From a checkpoint of a small mixture-of-experts model trained on Wikipedia.
Size: width 192, vocabulary 16384, 14M parameters.
Below are experts of layer 9 (counted from 0) of a mixture-of-experts language model. Rows are named router (the router's row for the expert), up (a neuron's input weights, with its number), down (a neuron's output weights, with its number) and show model dimensions 0-191. Each number is 500 + 40 x the weight over its row's rms, rounded and kept within 0 to 999. Numbers have three digits each.
After each expert's rows: "mostly gets" lists some tokens that are sent to it at least half of the time. This comes from a sample of Wikipedia text that the model never trained on.

# expert 5
router:511465489395524517463551549532479507586462505481503439573470530518449485522477441575557517461436488591423456514525489536495487476483490521545510507548549472557481509558468536525596490489549473521516499535509419519472536453467469570516564479528461522547428458513468456537520395449453546539522485484450530514491467434487505527450500525505510500522440421461515421479438525475536550605531536543538504484446552512488454494554513521530512518524508472467546502544481534418510475518484478550492486523484515528465483452559512471433505556524484471492573521500482489421462512513491436553
up23:535436477508537554541443503549541491566570513497439520474543550460508465508495444476514509547356498468517478532527460541504526548519487479554576473428577539482521458487535527514509459559466536515463530489538463518566515509472551525493570542520525483513490562552500528530540493523403483483512476410460571474503393491417492497438501491448474497494573529469494446498475503469554494509432439572528455538515463500399513549476494475461496445581534498534534490532497516463495555523515451489508516483478465532578490470558515436490473533439498516495469483464492447538504517468515438475
down23:556526474518494435471510524465411581401469503474581474560456467517490556437495538545457469524537519460509476501570523535480506487473539468473459535521459533436480494522420487523474524488490463516491448487450510480470527454486492480554446492491434496552536538462552482432525468447568551547517534535476487446520514498578528513534558490575503520455446562558537541494546440545464465471533517461416516528539547563505545460434524455506533558468492488434468495447450514524434475557474537471521511492529520440409570491474497500526493491511513504537486485519500538418467586483486548570
up24:503518550470532501503454482553532446547564536417502536510554559514474482458504511506472513481461492494467550432528489550449502464531483479510494429510614477486518515491511473564471492448483486516512508518454513449522413403507429497592447498524455483482545528500439463588463482479593529492523522446541481518442434502562523508470523518412486479526500459561515551455493519451496488532510476519528459516480507501533525465469470508459555486508531475479551489454537462416480415525559493493461460494487563534548514535473471479492476478493573533514527532476531426461598547482628538472
down24:575465541503480524501535527512429570425534480494500502482531493497483473545457611481426570489510478581465533519418552507444544501522474455510565560532508484494449493492496562486444523506507528536485549468567491504472528476421480511521507559426484447474525508511500557519496526507486489505512524508475507511459478553502508497505477480472440498449448575464471488538533581565530530532460537556513483533474466438530432550519520511459544455437568458504514412480504456509549530551503493488474581400430533523544450469500493455445474589537514519527489535529478537446457528435418464514
up25:544489457520482503509474497465472456549458531504478483474475519450529475526511471523466521505522487474470431517525497501477493500407585468500552437593466530533535509476476457497503549449506490498540466470511469548445500489517424477474550540485424510551455537540440403563461527540430466516546541459520538552490429479507484497490554573461479416437500473519454532561377469496523522500568524488542522483571491517522491503557530499514533551537542444531472496394428466453530438515438449460451497452457453496550484485486567557468539532495459466527481472594504468480521510484535519532
down25:466509418582492486450497535455472497545452443494485513447548478552456527519536441503539431514518570479555450425522477489604485531510510512480565469393477528507568510505465467468481494533543543478461519452456495550505534485455468433456484526472503478547497454580452545546608508471469507503499533517498493500464550469488430444552424477572472490502504409566509554440536494520413544451524492460485545492499502540535540497462517450536524532569496482499477461528501586505536516438534551526489480582508579441481557513469459520534504471506483478492507542516452441500478457502498513502
up26:514566580545532421520529452438499517532490478412543541521472484574520438459448420464471474544463491467534505510481546484490523558442490537530551473388504491433505488466503522514578525495562523495462450482516518522454463539511513480513489539483399557512508531497527481550551500551446547488518576472497556508482510496506450429494518490478432520421479547542483501530504477492400471535439459529496470481547487518507499416487514501577511531536487533491582508460486450474539547439544518489519513548453548442534526526519537477544524464538523455583491513526543487478457435502440431455
down26:516528464457497447477586489501489458539474469479533453513432595543448618561377548421486490546584518462456500504550540425521500427540525485447552559533517522575409469521484501522448536517520519447460448548494552488468488497463543542429565470547425501522467470516525542510486470492555515573448500495473509462536520497497557429484471525520515505483471525419503470503489396499451494529514527520548515489526510506514435489545510517476457504529427552489561487543470548505502510501574515510475558524466541476517451546546495454483461515500471534471504500519517494437472501518496459526
mostly gets: " day", " town", " player", " year", " years", " east"

# expert 0
router:475512537510536528560493452540504565501489484505495533481454545500543587436511509465535488445514447445555602431496543558459522569478488524481486430454519495462487483531567527539502545442455507426474540445483538525484468510587434527458463512515549503461466558517577514500442430542518452450517472426493507525467515496488472502460539427454482439477507490567456411452552506514568562470533564488503460473544529452495525537443583478516471427485538528546507507493436479414441486534522527480440456504496492482502438485477452528471534493511433518568484471518514513526505451530497455525
up29:560510470483545505571472499560489525457505552468458472413523566535478499524492514531432392472552513498547546499477509543463502481466518480458548496474541467493533500440518558529500495507528566500483494505479434477434529469515495460532494451530454563484485501523439529510594454490524575495549525509556463436458456489454465499560594440461507495456522468519418456468545439521534513484573461486498466448491477560465483528510538504532488578484496423441577520500455517437555503526489465524483479590454447515513418572461442485500509443489570552542445473532493497506481482495511454552
down29:540556520469473462492600479448475523462595473585518528450541499570561479540525445488464522498577479502555503432488506486492557488518543521486535454506531420496518503487505445505488503440535452431488413450445573564490459542467445482479507434480529548552637519492475544542475529449496552489493509484474504529486537475502511526499428501476537442490441513468518423492477511509401513477526541547536553498482439549510472543494451545549481439488497566483500522501509502510513557522521517528532378504489464516488557522470521475483521535495443524486526462505455436584494503518485478449
up30:436531437459581531538438487567533426435479473424560434553468502534488466490514491536524501518482567514473511459514450503562504480525455469525519508471564539540531475494512523535541528527495565458509504517510478482523448470535442457529419489424485532485524547555531428490464519500482513503506494481547537409503458472618593517540430498446550450524538531517501500538484438514480409458559469557459526513515484454582541486472419420528504567509421536450507523469519498521555434495492483450482519495460470494508485514504516441479470500499557473510517485484519489500606501489549476503
down30:529511561483537486524520504505481481536506578562468515539466501533493510539441514466540467464492511582564488485482519496385521500514530530413527499466495494466443501532457496481518484441463573479509512536497517476498464458522528501594530461615496520528549467573567518528559472523465522486520488412521467519425456552467489474489483434493530511507534495534501516505519526460492538506468591398482519492464450510478510496439580407547537485505512530532528526558454499479499398585478467500515553411488447475463464407456494465473436497532474493506452492546527454566467517473530532513
up31:551520461517480468533471496500544488544471539498496495478574537526554514466515472463571524534437486496534487489505461509502498491423531479516536543492426572469549547496509461508472544458489561540493500504536452508446568478515578469482526500514488551585541508574481472569514514529460512515489524453548480478497430497466442433496560530436489468457552504536511547460420423447520487504485548454471443497518598499477560477496565473567453500462483482534458538465426473501482515497400490531463521525465494472509474478490505534541491435498550482635429553601543482533501492453468443533
down31:478496481533549481583489456547470454447452556495566530488471454455545458548490511508496505469529528510511381593544465522462505496544471565445445466512553543508512445536580507473488547530510478481465496543488463505445532459487580496486464539452542558491505476445545505510548526431483527587458446537484532461585499489533505568480497504469454528472487477474480501490497451467517495450472412581527468491506456462526443479434540480476487535511426454537554559527570468590553518499548533523534500525490614504478448471524486483493450526400489531493509471482524488450484487499544518468
up32:531580488495510473522505479506459488469499521482480470445543508464524485488492475411538505509512495550490504449478530462549432565494551492527445530564592492476535477495427492482515409476492537523429559474467445428437514451480519537497633516536539483495467531473492430525489570541468433503497454480549512471448557582427523523511528523493529499485535421531504498524560512542527504546497485399537496528523524506557511460478423500559474493529520466493426477466436516497524431500482464534512505514423470517529401553507453488484431472436537520488506506598478472498486529549524461483
down32:467485513403534487493528487473544478512485550468482487480469454506506521591521403549468446442496484445481509532568527439486520425568514519547513493461426506472471453532450468509501546497554456465553436474515490441526518453519511519550397477523468510480509491494502494520500424429530566446510547525505519517550534507499477521532502565571503503418553520444508520543456555497518554585463561541495482505556495501505508428483454564496515544486519455526546575524519542473425431440498494515473537579451506477436524475547493518449512576491510534501495490490392519540502556500495523443
mostly gets: " In ", "In ", " | J", "1", "°N ", " sl"

# expert 4
router:546531474455489478589420481501442492528433553489491466419543527564529505442543543528499474488485477471450465453434450421456469512560523556560549512460439504459557490465486471469432547515479484551457562541497481511502522510444507481493515498467446445504505497489502493479545509501560477555453550513594466516514472510500519422575527511492539445536455487548520500485476488433506449581498532471523450533552434560440545543549459541453516481545499525586497474548488440529514520515481516555498530459489446416589481523437473413506483478418485526487486543493504532549515517551499493516
up21:445481479506551431504392483415517456593552486436454531511514470460535476486483486465524474495534492533512524565537465547501464480449461552555519416539556461465528468598505528550484435532509464527511513478454549461561410472484525461532496526481458495515514566487506457508510500494594474502462587531545527498452562485514553467500554476461504479531481511496480548484490541514536586498542492445457528481389484526460539463596491497483473502485594492425473503553500523480546506412492524439534457515497488469514534560510458526577491474535526494528514514475497464520475508510521583507
down21:449526427568520474508519508471470525450564512470521439395489508523530483522524463524532571466505483505510482482439485421502518561510514562464513552477491420495472549496517420491448501493440536450493488483494519479501483549499537546478435475458489499478493531533545520424528457482505545495491576471601494520470485502516532460441515530505495564614382473542469493512534466517521491457511527487498522490479526580494511522530484463512553495493459494542481509558503445475512554433454526527450529489480494620495551421521526441511547563495449500411531488516448429591502530555493473511
up22:502546494498467444487532468454459525466513543525533475469530493482511523449430531525473534536502469510474474467521492510533442479480599535381523529458445529472410513538539523512546561466527511472486548501581476493472437532490452448538499432542450525498556547470523504507539476527532493509527479493527475471510419486487587482416514497432528483497488528464522552507442495521581506491452499550435542612511530533429514450402514546493584477479509506488504519537429519458446551476506499527521603483536585455548540510499515481504464486532552435513502537520535398464504502482503509478
down22:478610514512481502465465528515502501562518534535475439385458535525537542481513492476427526426506505488499524529493483535490555499501494442530449481535441581499475464480525524515507487476446559470502653491445491507513519506432552457496494510470473566477461524476544480441493466537475423486493495461502478561492461542539522508473403557521488548498423501478433484405477492505513471514542528525576525493542491505526557490520454595487568510469486548528506501511501490559517469470474486572566522450475501475515510554437519481569505482533496507550462522545481508577539505444491555410
up23:494543469511486463482521476480471595475533542491519453479529490440490562521419465480556481505541503484489470510515460503571435516473623466480513512531557544476373508468531542465451472543456482534546508490498522471474530537534505491533428570549451524508547514546527514464499459488469514490520541524401500508504495528551440468416504557451495464541437564434523510475484516580530439496460458522443497560460499528537521467465491492506475539425477528517465513508532456534597509520486479478549528499515526491555547553505491465511463582571505471465450467470519446498556610455527532475
down23:503492477542447461428488462496572486458465474482508478492499505543470503481500518578539474493503522510453403490511496500559488524545511488530582471495447549477579513479493456540436546519411506566479527475507505559523433457405453461474528511514524532490468487535488524572458497538523418572483509515509432583485475476511524464542575592501510525488520465515518522502498490423526445498493537473484503498599530611499583537514456503486481448564516520519485500518525421470475515536458507519451540500485519440539463487448466477445518448527526469500560532466506446560485521590433450559
up24:596502516529453501516464506462483464520551499438492486474523495493449513506536478469571513498461509480480489493472434548468460543599535434524506415547499566489472547476424561512444521502499551552453530570446523477543565460523484503508507580522486566552435573474463440547497556478482501456476549573461534461408489528568517459539492509524493476491497490483519503427503521512452513494492441505538458488549505478593529432506510483521434469502584489554426512411497510451526389498503472488541525542488516496493447462476499553473499541501525545504444468484511500529560543521564545469
down24:527448505489533473344525512542464514464503499432408395531516539521464501507515558565592506516503443484475522447524532504487422519535514502445427541502614486535434534531471526491535482486482471496464477542558519507497477454473465472469518492483484459485515436493480541528519557480481547468494475468453481460484596503532482500517538545509512525478503447515571501494435408475552497511492500507453495523501475539542494520524592494520466533461550469510575493501523524478521480645518482546500545565476530540428505498509464453462514478455454456562495500507480497486521499589535477494
mostly gets: ".", "s.", ").", "\".", "′", "S."

# expert 7
router:510559450450492513440497487511517517526502501571536590645522427439513437502478572530469551575462542464556480467495493475544523423474582473506494506458511555499472528522490491405508533514457526407512520475503504515496462460490489481465459543481513508457500476515464471542511583515515513429499543500563480506544412511508483524546541499529512456468554480517493598504473514530505501454566491493488483540441568471555490477524497447461542479533471464489549485418546508488481518450497512465548457479482528509471506472549534530513472441461563607461450493436542479419528495485503555541
up26:550508409495500433515448517507497458500523558476473455472530529464506501540494526500585511586497472547491499473473437532453461402538486421537487493630544542540451506510512484450477493510464472528519485465519509502575479504514531558551491513597508524555463438561445491504517532463499547491539498472518487500542480555488505482533448503453528423517501485505649493475551488496449571469566436461576507523451530510537551442561522510511563565461492504535485464496469491453537380480493480437539495477479513524533510493562480521513551536513506528507458523515492502424488495479518464482
down26:557524557493464490446509535528525580478493540561496503485553510450431551536503503459487463503414485447548502481516502507538495428582541487472496431491467555495477565434496516530474536463500499497555486530483520550469487481458514467518458543491487497453433528522501575451523463531532531341475483529488487528426473482446559453452484511509589471464506537464541463514487494525499488547505511529519470495486590532471435486458460503485450534542531416491477531478567542462486466514512476532449499556511516482494515507524464478498514508556499460399533458509489477637458578477523480580
up27:444529505541466451529480514544479544514541547511521475561555524572533449468454510458494512582473424466507480461528520496488457425474531459465496546510508549586453437474479556449551515486412543577549538543462443490506420469495468465511538546554422530493482488431510500506505523476518513489539486499545484589442522587473482465436500433508491457485558493547467496490476443518467496476527500491522522480485479502564529467396478546515514491481437472512523496529435581446526489452512484485539511533461542496608579487451447464528414465494476560500509546514497461461485565471492479512
down27:539572498506453477571512587516511473546482495504474481519475474480503403549480482521514508471498483533479445544472506495492498516501484509491483459493497548525606514470517442502535491512553448471416500495514492449498493444534550476479460519540538537547453470539518550523561548455536550543508441519501473468510564451516445461516469544492448482489475493473495493568520543419428544494453491539515536522462480492493531549484488467468460573542540354464506570503533505592531537481561428465555486509455529568425475460501487503536591468539460396511506489525457491487478447591457507503
up28:465445517450482479521381474509496571427510536534560501515530481430538509516482508497498486493442436482465493511576520427497504455407527457513516539467502548445465526522476472404469494531448511497597477525500516498515473514527473456498514526531457540492535540548511430548551494524506587460585444564520474559500445506515504476447434520516525462514567477499457486512490494459471501529522540479524488498477507594570455435499531497554519541511450431463482485488548607485451480493435493534543538483453529498512497518526560522530602498543498496466537531469535495458600439490497500542
down28:490483514581492429626484541499498462485544526471501595483449487440490501449538483546562462484579415448520528545514515468461461519523502529439510421460541508469481558462476463426515531514500543476503466527592472499495497556551501471543462457468491498469486514537497468457478492525475489544507560483475529501588464419543513450515479480497439479507432487553549487463541528527551543504447530499467579551454536483520515525503521513498445525498511582467565595508446508489525480475533558538480479463487485466561551455514492521481502498477498443490555437445502387469549471429521512495
up29:527405560538513567479463510523516460453538492517517499499601560482515519495560528456492514527439511547501461459526531442602504414453461453558548509502461535539447457482494491379477525517544464412459483491511508457526516498526468475498471530501452479460520498570469466501436502538472517471536483489535478556473461528481576501465434515463533514459608515460499507551486453549487492498493550522497486572499534530428482524447516584521543524481548474468536481504520518488413503557508503490485469494517514421477477472546520542515585455451481541470497520545564457579547512416536497509
down29:446540500476493494348462467644462495498555446530540518482485530489442595424463500484496529471418437543492507477455483528542464483490503511480522507474473459466438511539469496465465486533398532433477543486468476454510541584451508547515502455517500523506426568493476479542443567518452504474474503476552532537521531497436540498490476504529515501500516519529447513457502533515442526456500514498486560482587492582478497504500562509511521524525434519530502502545487492516523532403527586445476521574483518486463562520509448529526476494508460509547469485492600523503493493562526459468
mostly gets: " in", " of", ", the", " of the", " by the", " by"

# expert 3
router:478472575620464464496484576435477535434516443524491502460495487462533504532490374451472507478579548475443494544503504408524554508425516482520483522531495477535457533487480481562524482525506457528490446501522493494448606561502564499522494459513490544543521460542549567434458476498491469501520564421471560529503519498483465494544532507485444507493531470459463500435512470531458515466445477433471455408529479482492534530466512541456502566455491454557518545554487516514531561535473466473540524512508483565504495488509466466490549473533499481469411532567476494472506505531459543393
up17:529518527461520513508488516448484462525503451461529530466509537484554574510479477462559494475485520515511388518548501489476572531486513467538472453501523581434575529548406493463493532457527553498483494515518542524468526469440472522477463425518524507474515446485548487507486606553489469507463548509454533449561476499440499471514447501480472535464531517426511505494560517507466543540435486417444549488560543474508580517487469507495516475471572442522546473458563518503531457547411419480568502496504522544575471446572397494524509482488434472516475514497486500545522567490570503436
down17:535557465484507541469517537540489556457553560455499416542505442501431514495493519537521519406514530509502462532467510536453490415463524508529451503470497505519467588527508483472470526445483527483563478546472536545455551561501555404426455459519435513493440558515441512468455546529541586445522463525490557480531515433541407499442449539515473442492517575496495407581496475462491548509514519497528477539487570536496517526480496561434503514485531535491448511475512469473518462486476472531549546558525503546519465451513507576544434531524448492520542467543517514498480435538488509427
up18:490508515515488447511475535578515515458443537534550477502427439445475515514449512530473484605548535464484463505516510444487494476494503491494542477426496546556453518537481510528495558490512471554465454508527482390477509503538526499484502483482484527532559470558555483473499556510459529470577467423495501479501523431549576564484533475464479542544459394518569501582470536496446492493456469481494542469483464448496516493542498509544501574450497467515568564514413448495483533457486463445459591500522506516549498513457556451495454479540572540507483513583558500445442580464523506449
down18:420496500482482555548502486555481444456498485457488521497433536496526496449530524485505539518498483499506564447572508493496484548499450487568504557512492484533450509502511510488556508554552516469571423487513504504499522486476525472429500499520513507543484498428503472491434473560582471536485568539518507473538442508527468492467440520564588474529563436483483480507471402534525475591544486494484512439506507553518565529500565545536433499533430483610431526481519525536547502563470442496470447528469513537532469497436435455523456423412543517469445459467487533397545503485494533512
up19:447475534503459459448463529501441561567465526518574421488422502485481533574540508560498477491533466538468525548516480546570556452565472436460512569490544507531450516514463530521464547507487465513478495513551490448508503465501527443505498446497423490542480525468493528505507541484502504524500502493515432450506528546581542505419485504462499504538520417540561507480500430537494479516422477528547551479504397432466538498506541502556531527405441447517592518519418503530519452503514475526553507481465489449586510533568500477472525516471546488481481494533536534443561460546580471537
down19:496523513526484482486501462471459526412407482476456527456542481516532504464449457492490512480557462430431476476469469502433526469473545502462485601459489450489511499510459481475487475442519518542524493533534457444454597566492563605511534523529483527475529464482558503529509458412459502472535527531454475544547467518479459542476473513550493537525511519524488542428563521477421593546453566468484480450563485472522541541506477582478535549526566502556446495466515497507564476617469519498491512538484544577489503449478482514526440558490461472513524441573491464481505522504452547527
up20:453533532502479534527465425450503440479560485568497499510557564484459546491381455536526479512480522389451492464546496421460513451476577383559477465585497534479475435575475501429578472463492531488489512501487445486435516462542501486508533499483485559547479421498442496485495465487564501484518446511478495515487481496534495488488500530509590487444506517522589547442532502509462553559479494517478477502465564486506501544460589511476468569497536510462560487470504530566487489503552496454508602544525493472498508493505432558517534497492529521476495447511554505504567534486463477508
down20:503499569501511553546560487479425528425554437559461520546452430496510508464478473546426421450461513451482518534510450495503454570522525522439488567449496520488524492556483568460517513552446515494481492484531521577545482504489459536457521492432514517504467553481446468505566500515536466540543440527495445493470493481514485452490531464380542519454513515507502529559463511466494455445528502496469549570516531474488466538406488505547486568496474529505524566495565495459529518458505477600436536415458493468504506480584512488498461478475518483563498543504557507476515479519612532438
mostly gets: " Film", " Music", " | \"", " Best", " Award", " You"

# expert 6
router:464474577491502484502489547487501455473548505473412526419507461475511487526483495430495494551510440523503467528519558555517501500533458472434462547536456502560431503452490440477467480558529555571542414510487551489572483475555517508531466543472528508512528563480403450489502568467539519455503471529424511439495535536571522481482462499519488526555511520433529471537505515511493482475481385556539525537535473492557506373484456483549493516502497562504451551478549522579462462588492478482460455542470493563476532522538480514496530541470444517468493429560464491561559524486536488505
up17:478436487521487469465466589492517491489496514478552501602489533479516506520489498538539484573549492463564516496508490452520506472487462470570458527513410530476536467435515571535498564476494528508497536544506518581472448486546514475426548527517512488542487471468500414529447467507506539476503551430517470464464438364475505465467461456504436501501554519528478506567507537473539550471514446497533551383469467488396515501478463447561478461469612441552553495551478459507540523449514505492495511553504578470483499526530530496563507465529477502479523539531505542484543536504537508429
down17:484551470498514458543436496497519484522540519510505520562519467503528494529445471490512440518514484503549564468523509477478497492482433550555476455460502524518578542537510489515528519512428491506547502583461533509464472492528504481452499501497517520516455576622531448484515446474560452452513472473478543537467455448476523522578517451521506498451540468546488470540470458440454496451558587473488451509468579485417500445524460455468503511493578404553484512559475515470511599427468533456451498537553584491494554503548519501510435504500523482395519522549538440479468433545514469450
up18:475528549444485484512480535488568519454507430439468430565520462489490477513392505492474464511499434557430428483519591461452504524560556438524492519489463531484539457518519473483540467479504581454528514487543513471494458529442489513529497524495494463588496472526434505462455489498524507509491475478450574564511474503562554482534426516489456382500492513479532513533437525520496537482550521483514482500507457503484524542537529423557522470490583491492548464510489498468541415489447532452566516532515474452532484495465492429483456584419574510534444557536570529462535551454509497484
down18:523544485455481564448469532501485511497415516498543507557458556438527467530489493450508550463522554473482499488470434508435502481459479519516495456552510525538450562493502553566465458495509449543482560538477508477535474401469466443430516533440519500443533496394546486564486521510515578580544482499484478443515607494547451525477452520515435498474506486433496497541497393577587545490439438512476474489487559450480525533504504574510496503530428525521532465484472499524524533576492529506449530488427489540504587495532456521520521516498523456518489506504482541467494551558432533490
up19:543498453522460488518397485520545459460540524502471494573490441476480416519547418505539446531528440521469395415542585493511431506523531479508512499448498447481524442507480538603479491515452520516548512529491448443504555479529475500412534502461477474489457474484513460507494519418527563563525516488501471574530572474470541551470426469502543509427537461514518509535523441529490485493510439551529560495562503472501439519436471432497559499497520470491515586571460506562525501527548495457448505478550482450584468549454501456526510502477469522559516485480516526529538523534507501509
down19:495470537521561443575444535447469562455482484519462510430516541553496478422488506552431483539492516486520571457429425528507560539536491424515534472441459507458490520562529516542524519421455427507578491439445553564579528473477520496526464526469509556520611526498503510507531466474525489487504442526561566445434515445557462471536465526543508504482532479480482537507455521444524563495523538509480411486470490539459497467456516523526476508563532463442474457506538487491533520490493521548434466542420521517419466562562541473505525485495553480491459476462494479553520500488541447480
up20:495527474577483525534508453412613501443507515526475454468458518417483458542464441560490511548490580530554440568500462517512509517488436513560604580517486525490435556499515473445520503500462503454449500507500467530477593448482460419477501476491495532533508566539489479456469592462541567466503564581525491515481399513555518560526447506558499478425513499450523467544486444510436526515471516446559511505497481479447500556449543498521463511546469498532505523470540490528510511489445455447449465481461491477532492497484548528553541508496487470493568536505480449467556484483521490528
down20:461596514469520481514463556461488477515521445489435468472517495490542517461468560516455563500600553528532563520446525477476504557546439584470575519468482460495506538473471504547529558448475474459584526596558521493535529505454487533471483475424537547475470551477558516455442479487496525523505493422525563469495540462533432501429473567448550525448505436502545485499520489462500434518622495493472525484500514516478498566512520493486511461577497502425452497451470515507492516512474475577511501467461403516546437520512473512511457526468505453495511530476497572429458458519530475483
mostly gets: "á", "ö", "iy", "š", "ó", "č"

# expert 2
router:465496528519577472541568532546514521466462434506486472558473437544491484510545441497457545453477478500503498475464510580474485556528411479515498488500511426535529518443575480506519487536422493533546491408534502497476516562513547486447448468428462484482471468526494576428495440523541512555486469518459480523558578513534461547461438520484477546484455552485490535438547502463470530420539523537436541434523461452552480552487440503461509560483463427490487509483534514494535520451563468531526550416482540570457510522455494527502505508561461543471570439510446523477501443458497536554
up29:452560559460550494552479500547508435463498537447510469542454467495469532514473494453544463542566465504479464477527496524501490505536457473475543486499498471457546481472500537502555485481554440446492486496511440445426554530504449499556492506466488516500575552509476510491485589418532554473559489495504555468568546465554475472529529525509534476515578434509549418514504562476461517525447539494508556466571501478530478482567455404494501534537440515450508525526464451568574489449466556404487484458543541502510537521495469529533509516443478491446560569508546469489587404463487481446
down29:480477493543477522537458550494475500564480493477459447522556434472514537494489480490537494427487501508498499567570495499539496534464522478455539593488509507486529466554505501542602576462569469553479520491483541412454546483514528504476559513494479518451390513405556513559487474471537454519559446420505526495499444498477498467532495472520499523507494507556513534473514449512548541528505401477477518525546641492514473542412525453528475548513524523485539495451500459469456456537608495466435467451513464477538469533538535449490504490447527472475547419494505435457478499458484493518
up30:455454527450449473511436542520523403539478555500518498484486494496521471635489573548477478514486507479565531465498466490533502500516501515477551482480493550477505431473445497528576485530522483530458567454518468525475525520465434488525466428459440533523620561546438492458554464514531477433523526531508461540558461480504494506439461531430464490460488422489499494516493478497533507520527511479442565501462498480462471517514522423452543611451465519478541486495421575444500502459522518398521504551492519509556576524455529544511541483479478492530493442497541479493566530491553471455
down30:479519570475538508533493521502501512442482529542528501490532534462536469566506495455443490529476444528444507543451452498506553477486539587461502483409559429485515494503503487430575512475489492490491468523478495526442570509542538525486520459429504578479491475576458552485527479548473420498453555467473453531506447484465585547479450540478437505487505544505481447493482513552497522497489471426543509464491418513502493528594492492468528485496501494547413395516483477540419473564533455545529555562421537515478532531509561466527477566560499570482480533544542544421469507488506455466
up31:516535480448458411520445481449516501512458550520547496425512515560427510465474499456444495620563474499473511405487490524454488441463549428531590526515488547489426502464523495578533589513514528557481509470503527511483486485486489534460526592532476524448524466536502485544534600446485536478552425465541482502507509485474454497475492452490477556501554518367466476536455445523525576482489440609484506487533487536511465501501502522495493509504525438496479493477453497488462518519496511530521486538501509505566435578517507507545483539498439517467560469521474518504492580478461547514
down31:476441514516491518407468501431489406500537510447498504424529450505475502543498463532536534472503495557519540489550471490465515476523449447476432457559486530449550470492449426484465458588459539488497455429425427604463487508558533450467462466503473486467495523495561548487537531522504584530523467511499550446506549474514470507493495508504543449521494553446466453406545550505582486453449549536485488511534550529530514523502495551434586553525506498480470544522476597487490441535464475559491442537528542544468488560477501552517537468470522445549488477521556534519513483534514508548
up32:505507571508462491560472495586482517445463492501572521458459508408516517485481546468464540502568454502494485456521501448514491377496455502480527504557505522579503520488452510445586524447442454527476531461547449438459558538549525427518525451570502558533484451545524555479397482557478542495561495496532466584491508453550561532435498501479466507523478517536485501521501439504552553542533525565481491448509520532454538538556501501475584490463559446453515538476494557468509520513533455516476456430526489435506542480447443470516533430472489472473526458494476503459551492480536535500
down32:567550510549451384419530465461533475505553505520466521500550508528525427523533504504478465463477500475542461536532487488540508488448493581442471465487405508509502529443514514534531483515483519458562525510503540428552529575506527507495434440505515549521598443521513465553535533551537463583458547524495496487404478461478541422521556463449472554481476444597563483479513481521441434470496470482475488521525460549597534526524455482449493458499459536507551553427498469483527523476481520548498463502531496498491569491518527479462420497553479483458456495489514599500492515493484514528
mostly gets: " / (", "%; ", "|---|---|---|---|", "- Born:", " % |", "% |"

# expert 1
router:530478447471458556491554480460524485530491496506549490560519574495427515563466465502523477487544547509527506517548496504521450501485523516518534481487498451475542477576477516455564465438586521465499454565484508464527431528491475473506538476536523483507589475499556473537504491493440542502489406530528553460493452492458549497477495480495507550436521505476544502604466546549470549492451516537504500533477514538474424499478534462550480481465502434371480493488514506458488476461526512426516549531551528456464554517474600558493454535538560413577533525463603504470464538433509440489
up17:534575458550517495504526511485470467489480489485556453553501520525483530547492461451459488502572499480574529429582439428505550454475440521479506429409509539498500458489522471480570462469457537503551507481383542443446490529497525460532473526584488554466482488528519438487428559542410511515504508464528529490509540527520438543503473483541505453543487568485508533582505534506425463469489492492503553512524470512532462514526566485544492532415541520496480460411515463527472493457483408537460546498534470466519506499497482426504481465455523557540422469536574482537530523426476486474
down17:557496517471500555443451521544587522513545563546458561552490486528493539547477473523509507538401522513468491441453468543490488512538452515596471498388444485391520454509628513420560497536476517463520499568486493489544495563499439520554491549462460443579539487536520477502549496477520520550491529466464554370439495506535506582490473514477486514509517515478500493456503525510509506480508495483472540523461448442469522522451463516509506453510506559511504506486490440471550490492464490488486523504521514510459520527456508470454523547536485479511456604444518516543403516488474433498
up18:497450391539513498529462500482484543439512483486534495464594538474486479593396513503494446498456535539493526505487519563411524462469571512502566545544513528481498484573513434501501511468520564458479504445482531417503577536553440449479458520500517518448568466484518455473505474437460489515525488546537518462534488434525496495448523462522402523470523514467449534586532503540431541461470481578530479531493455587552460433495502540417526485505524449448467491554518527498527489505455505441535548464479516490514512548471510478509459456460458530537437495558559493501511512555494506545
down18:541461545495493428472555529515459605567527510473488495490477494505437411567482464508479568549461491491458453479515618497525531462532500560488479510483496496584546499558434512553432527460500526468523510519515463541475511529508474470476486538502404463520476478467555525598535455518551469539506524597437462445507539547399543529529464496467489501431478581478499483474533478545527473478447540486473480465493489415508485418545561523523507527512455532437540523553544469513514533497500529469443521430433525481456455469496504494503464522530529478542520518520514555421536513484462462513
up19:484558511444526541555517543526485394532552538535530490458579459462516491536517464498503482524481466525477498523421431548473495459508447558522468493502503584505428460475507429481434564523465528506439477517523439540500476539514519494517497515521406553476513455516444488456417491528547539457581512535491540475531531464518566532544532479450550483488456520553522518445518467482501492481538439549535477495445459549484535454517537498448569511458469480462558542517495456511560495489440469489472496456354481483549520462537533538494465536550519533576444428461521477528522532439481538478
down19:543550536601544506510464517488483460509486484594548460487461442477519546480469466518571477499493533470484517507514481424558505417532435438461534540535546449480463557531500458558484589509482516414493623498498502566486527472452559443500447493475513496529487529589511543499432445499516524434542513465503511542515463464567443546489467580450497460478508568488499543540432457453451467494480514517455462542484536506514468522496462527550518523474523551521589480512504501476429454521478422525527483506471454593526487514532510516478556444420490468479517455534501490489530476447502486507
up20:557559548486525512550459517484541486512551509495462528470504473514539489538500528457611487466499400470476468451504510449463512461492417521501503497446497564498539507501524451463473587487592498519464531490480518546536526476462536498545413526457468444515446457502560462510479486548514500474466474501492493476439544507461476523547506497458514566513577499515579516466525506406552553554484528490462553594508451517456523563570481484515412476580476456570457525489439471483442547465491393496481483452462498471468447523447540538483505462498505437520494516531475507585490560475479470519
down20:526426508538460523467519504535529505522418516546506564486496538456490461482477457493497444503532586533480483507527480413498469448497523429415462433533537524504514450532525468563515487465511507578528574529495410519579556480452510463522501440500468519496490484460415544512413543564488491518470426526414493425552484489497466549438497512504469476529415503572428514487516521458606552537546547520519517484542508462512491523487524586485534497508501537497513564487492483581477457500530480510502468542460514468508496493509460556478496470517587520473451453453453585537497534459502532530
mostly gets: " have", " would", ", but", " but", " began", " used"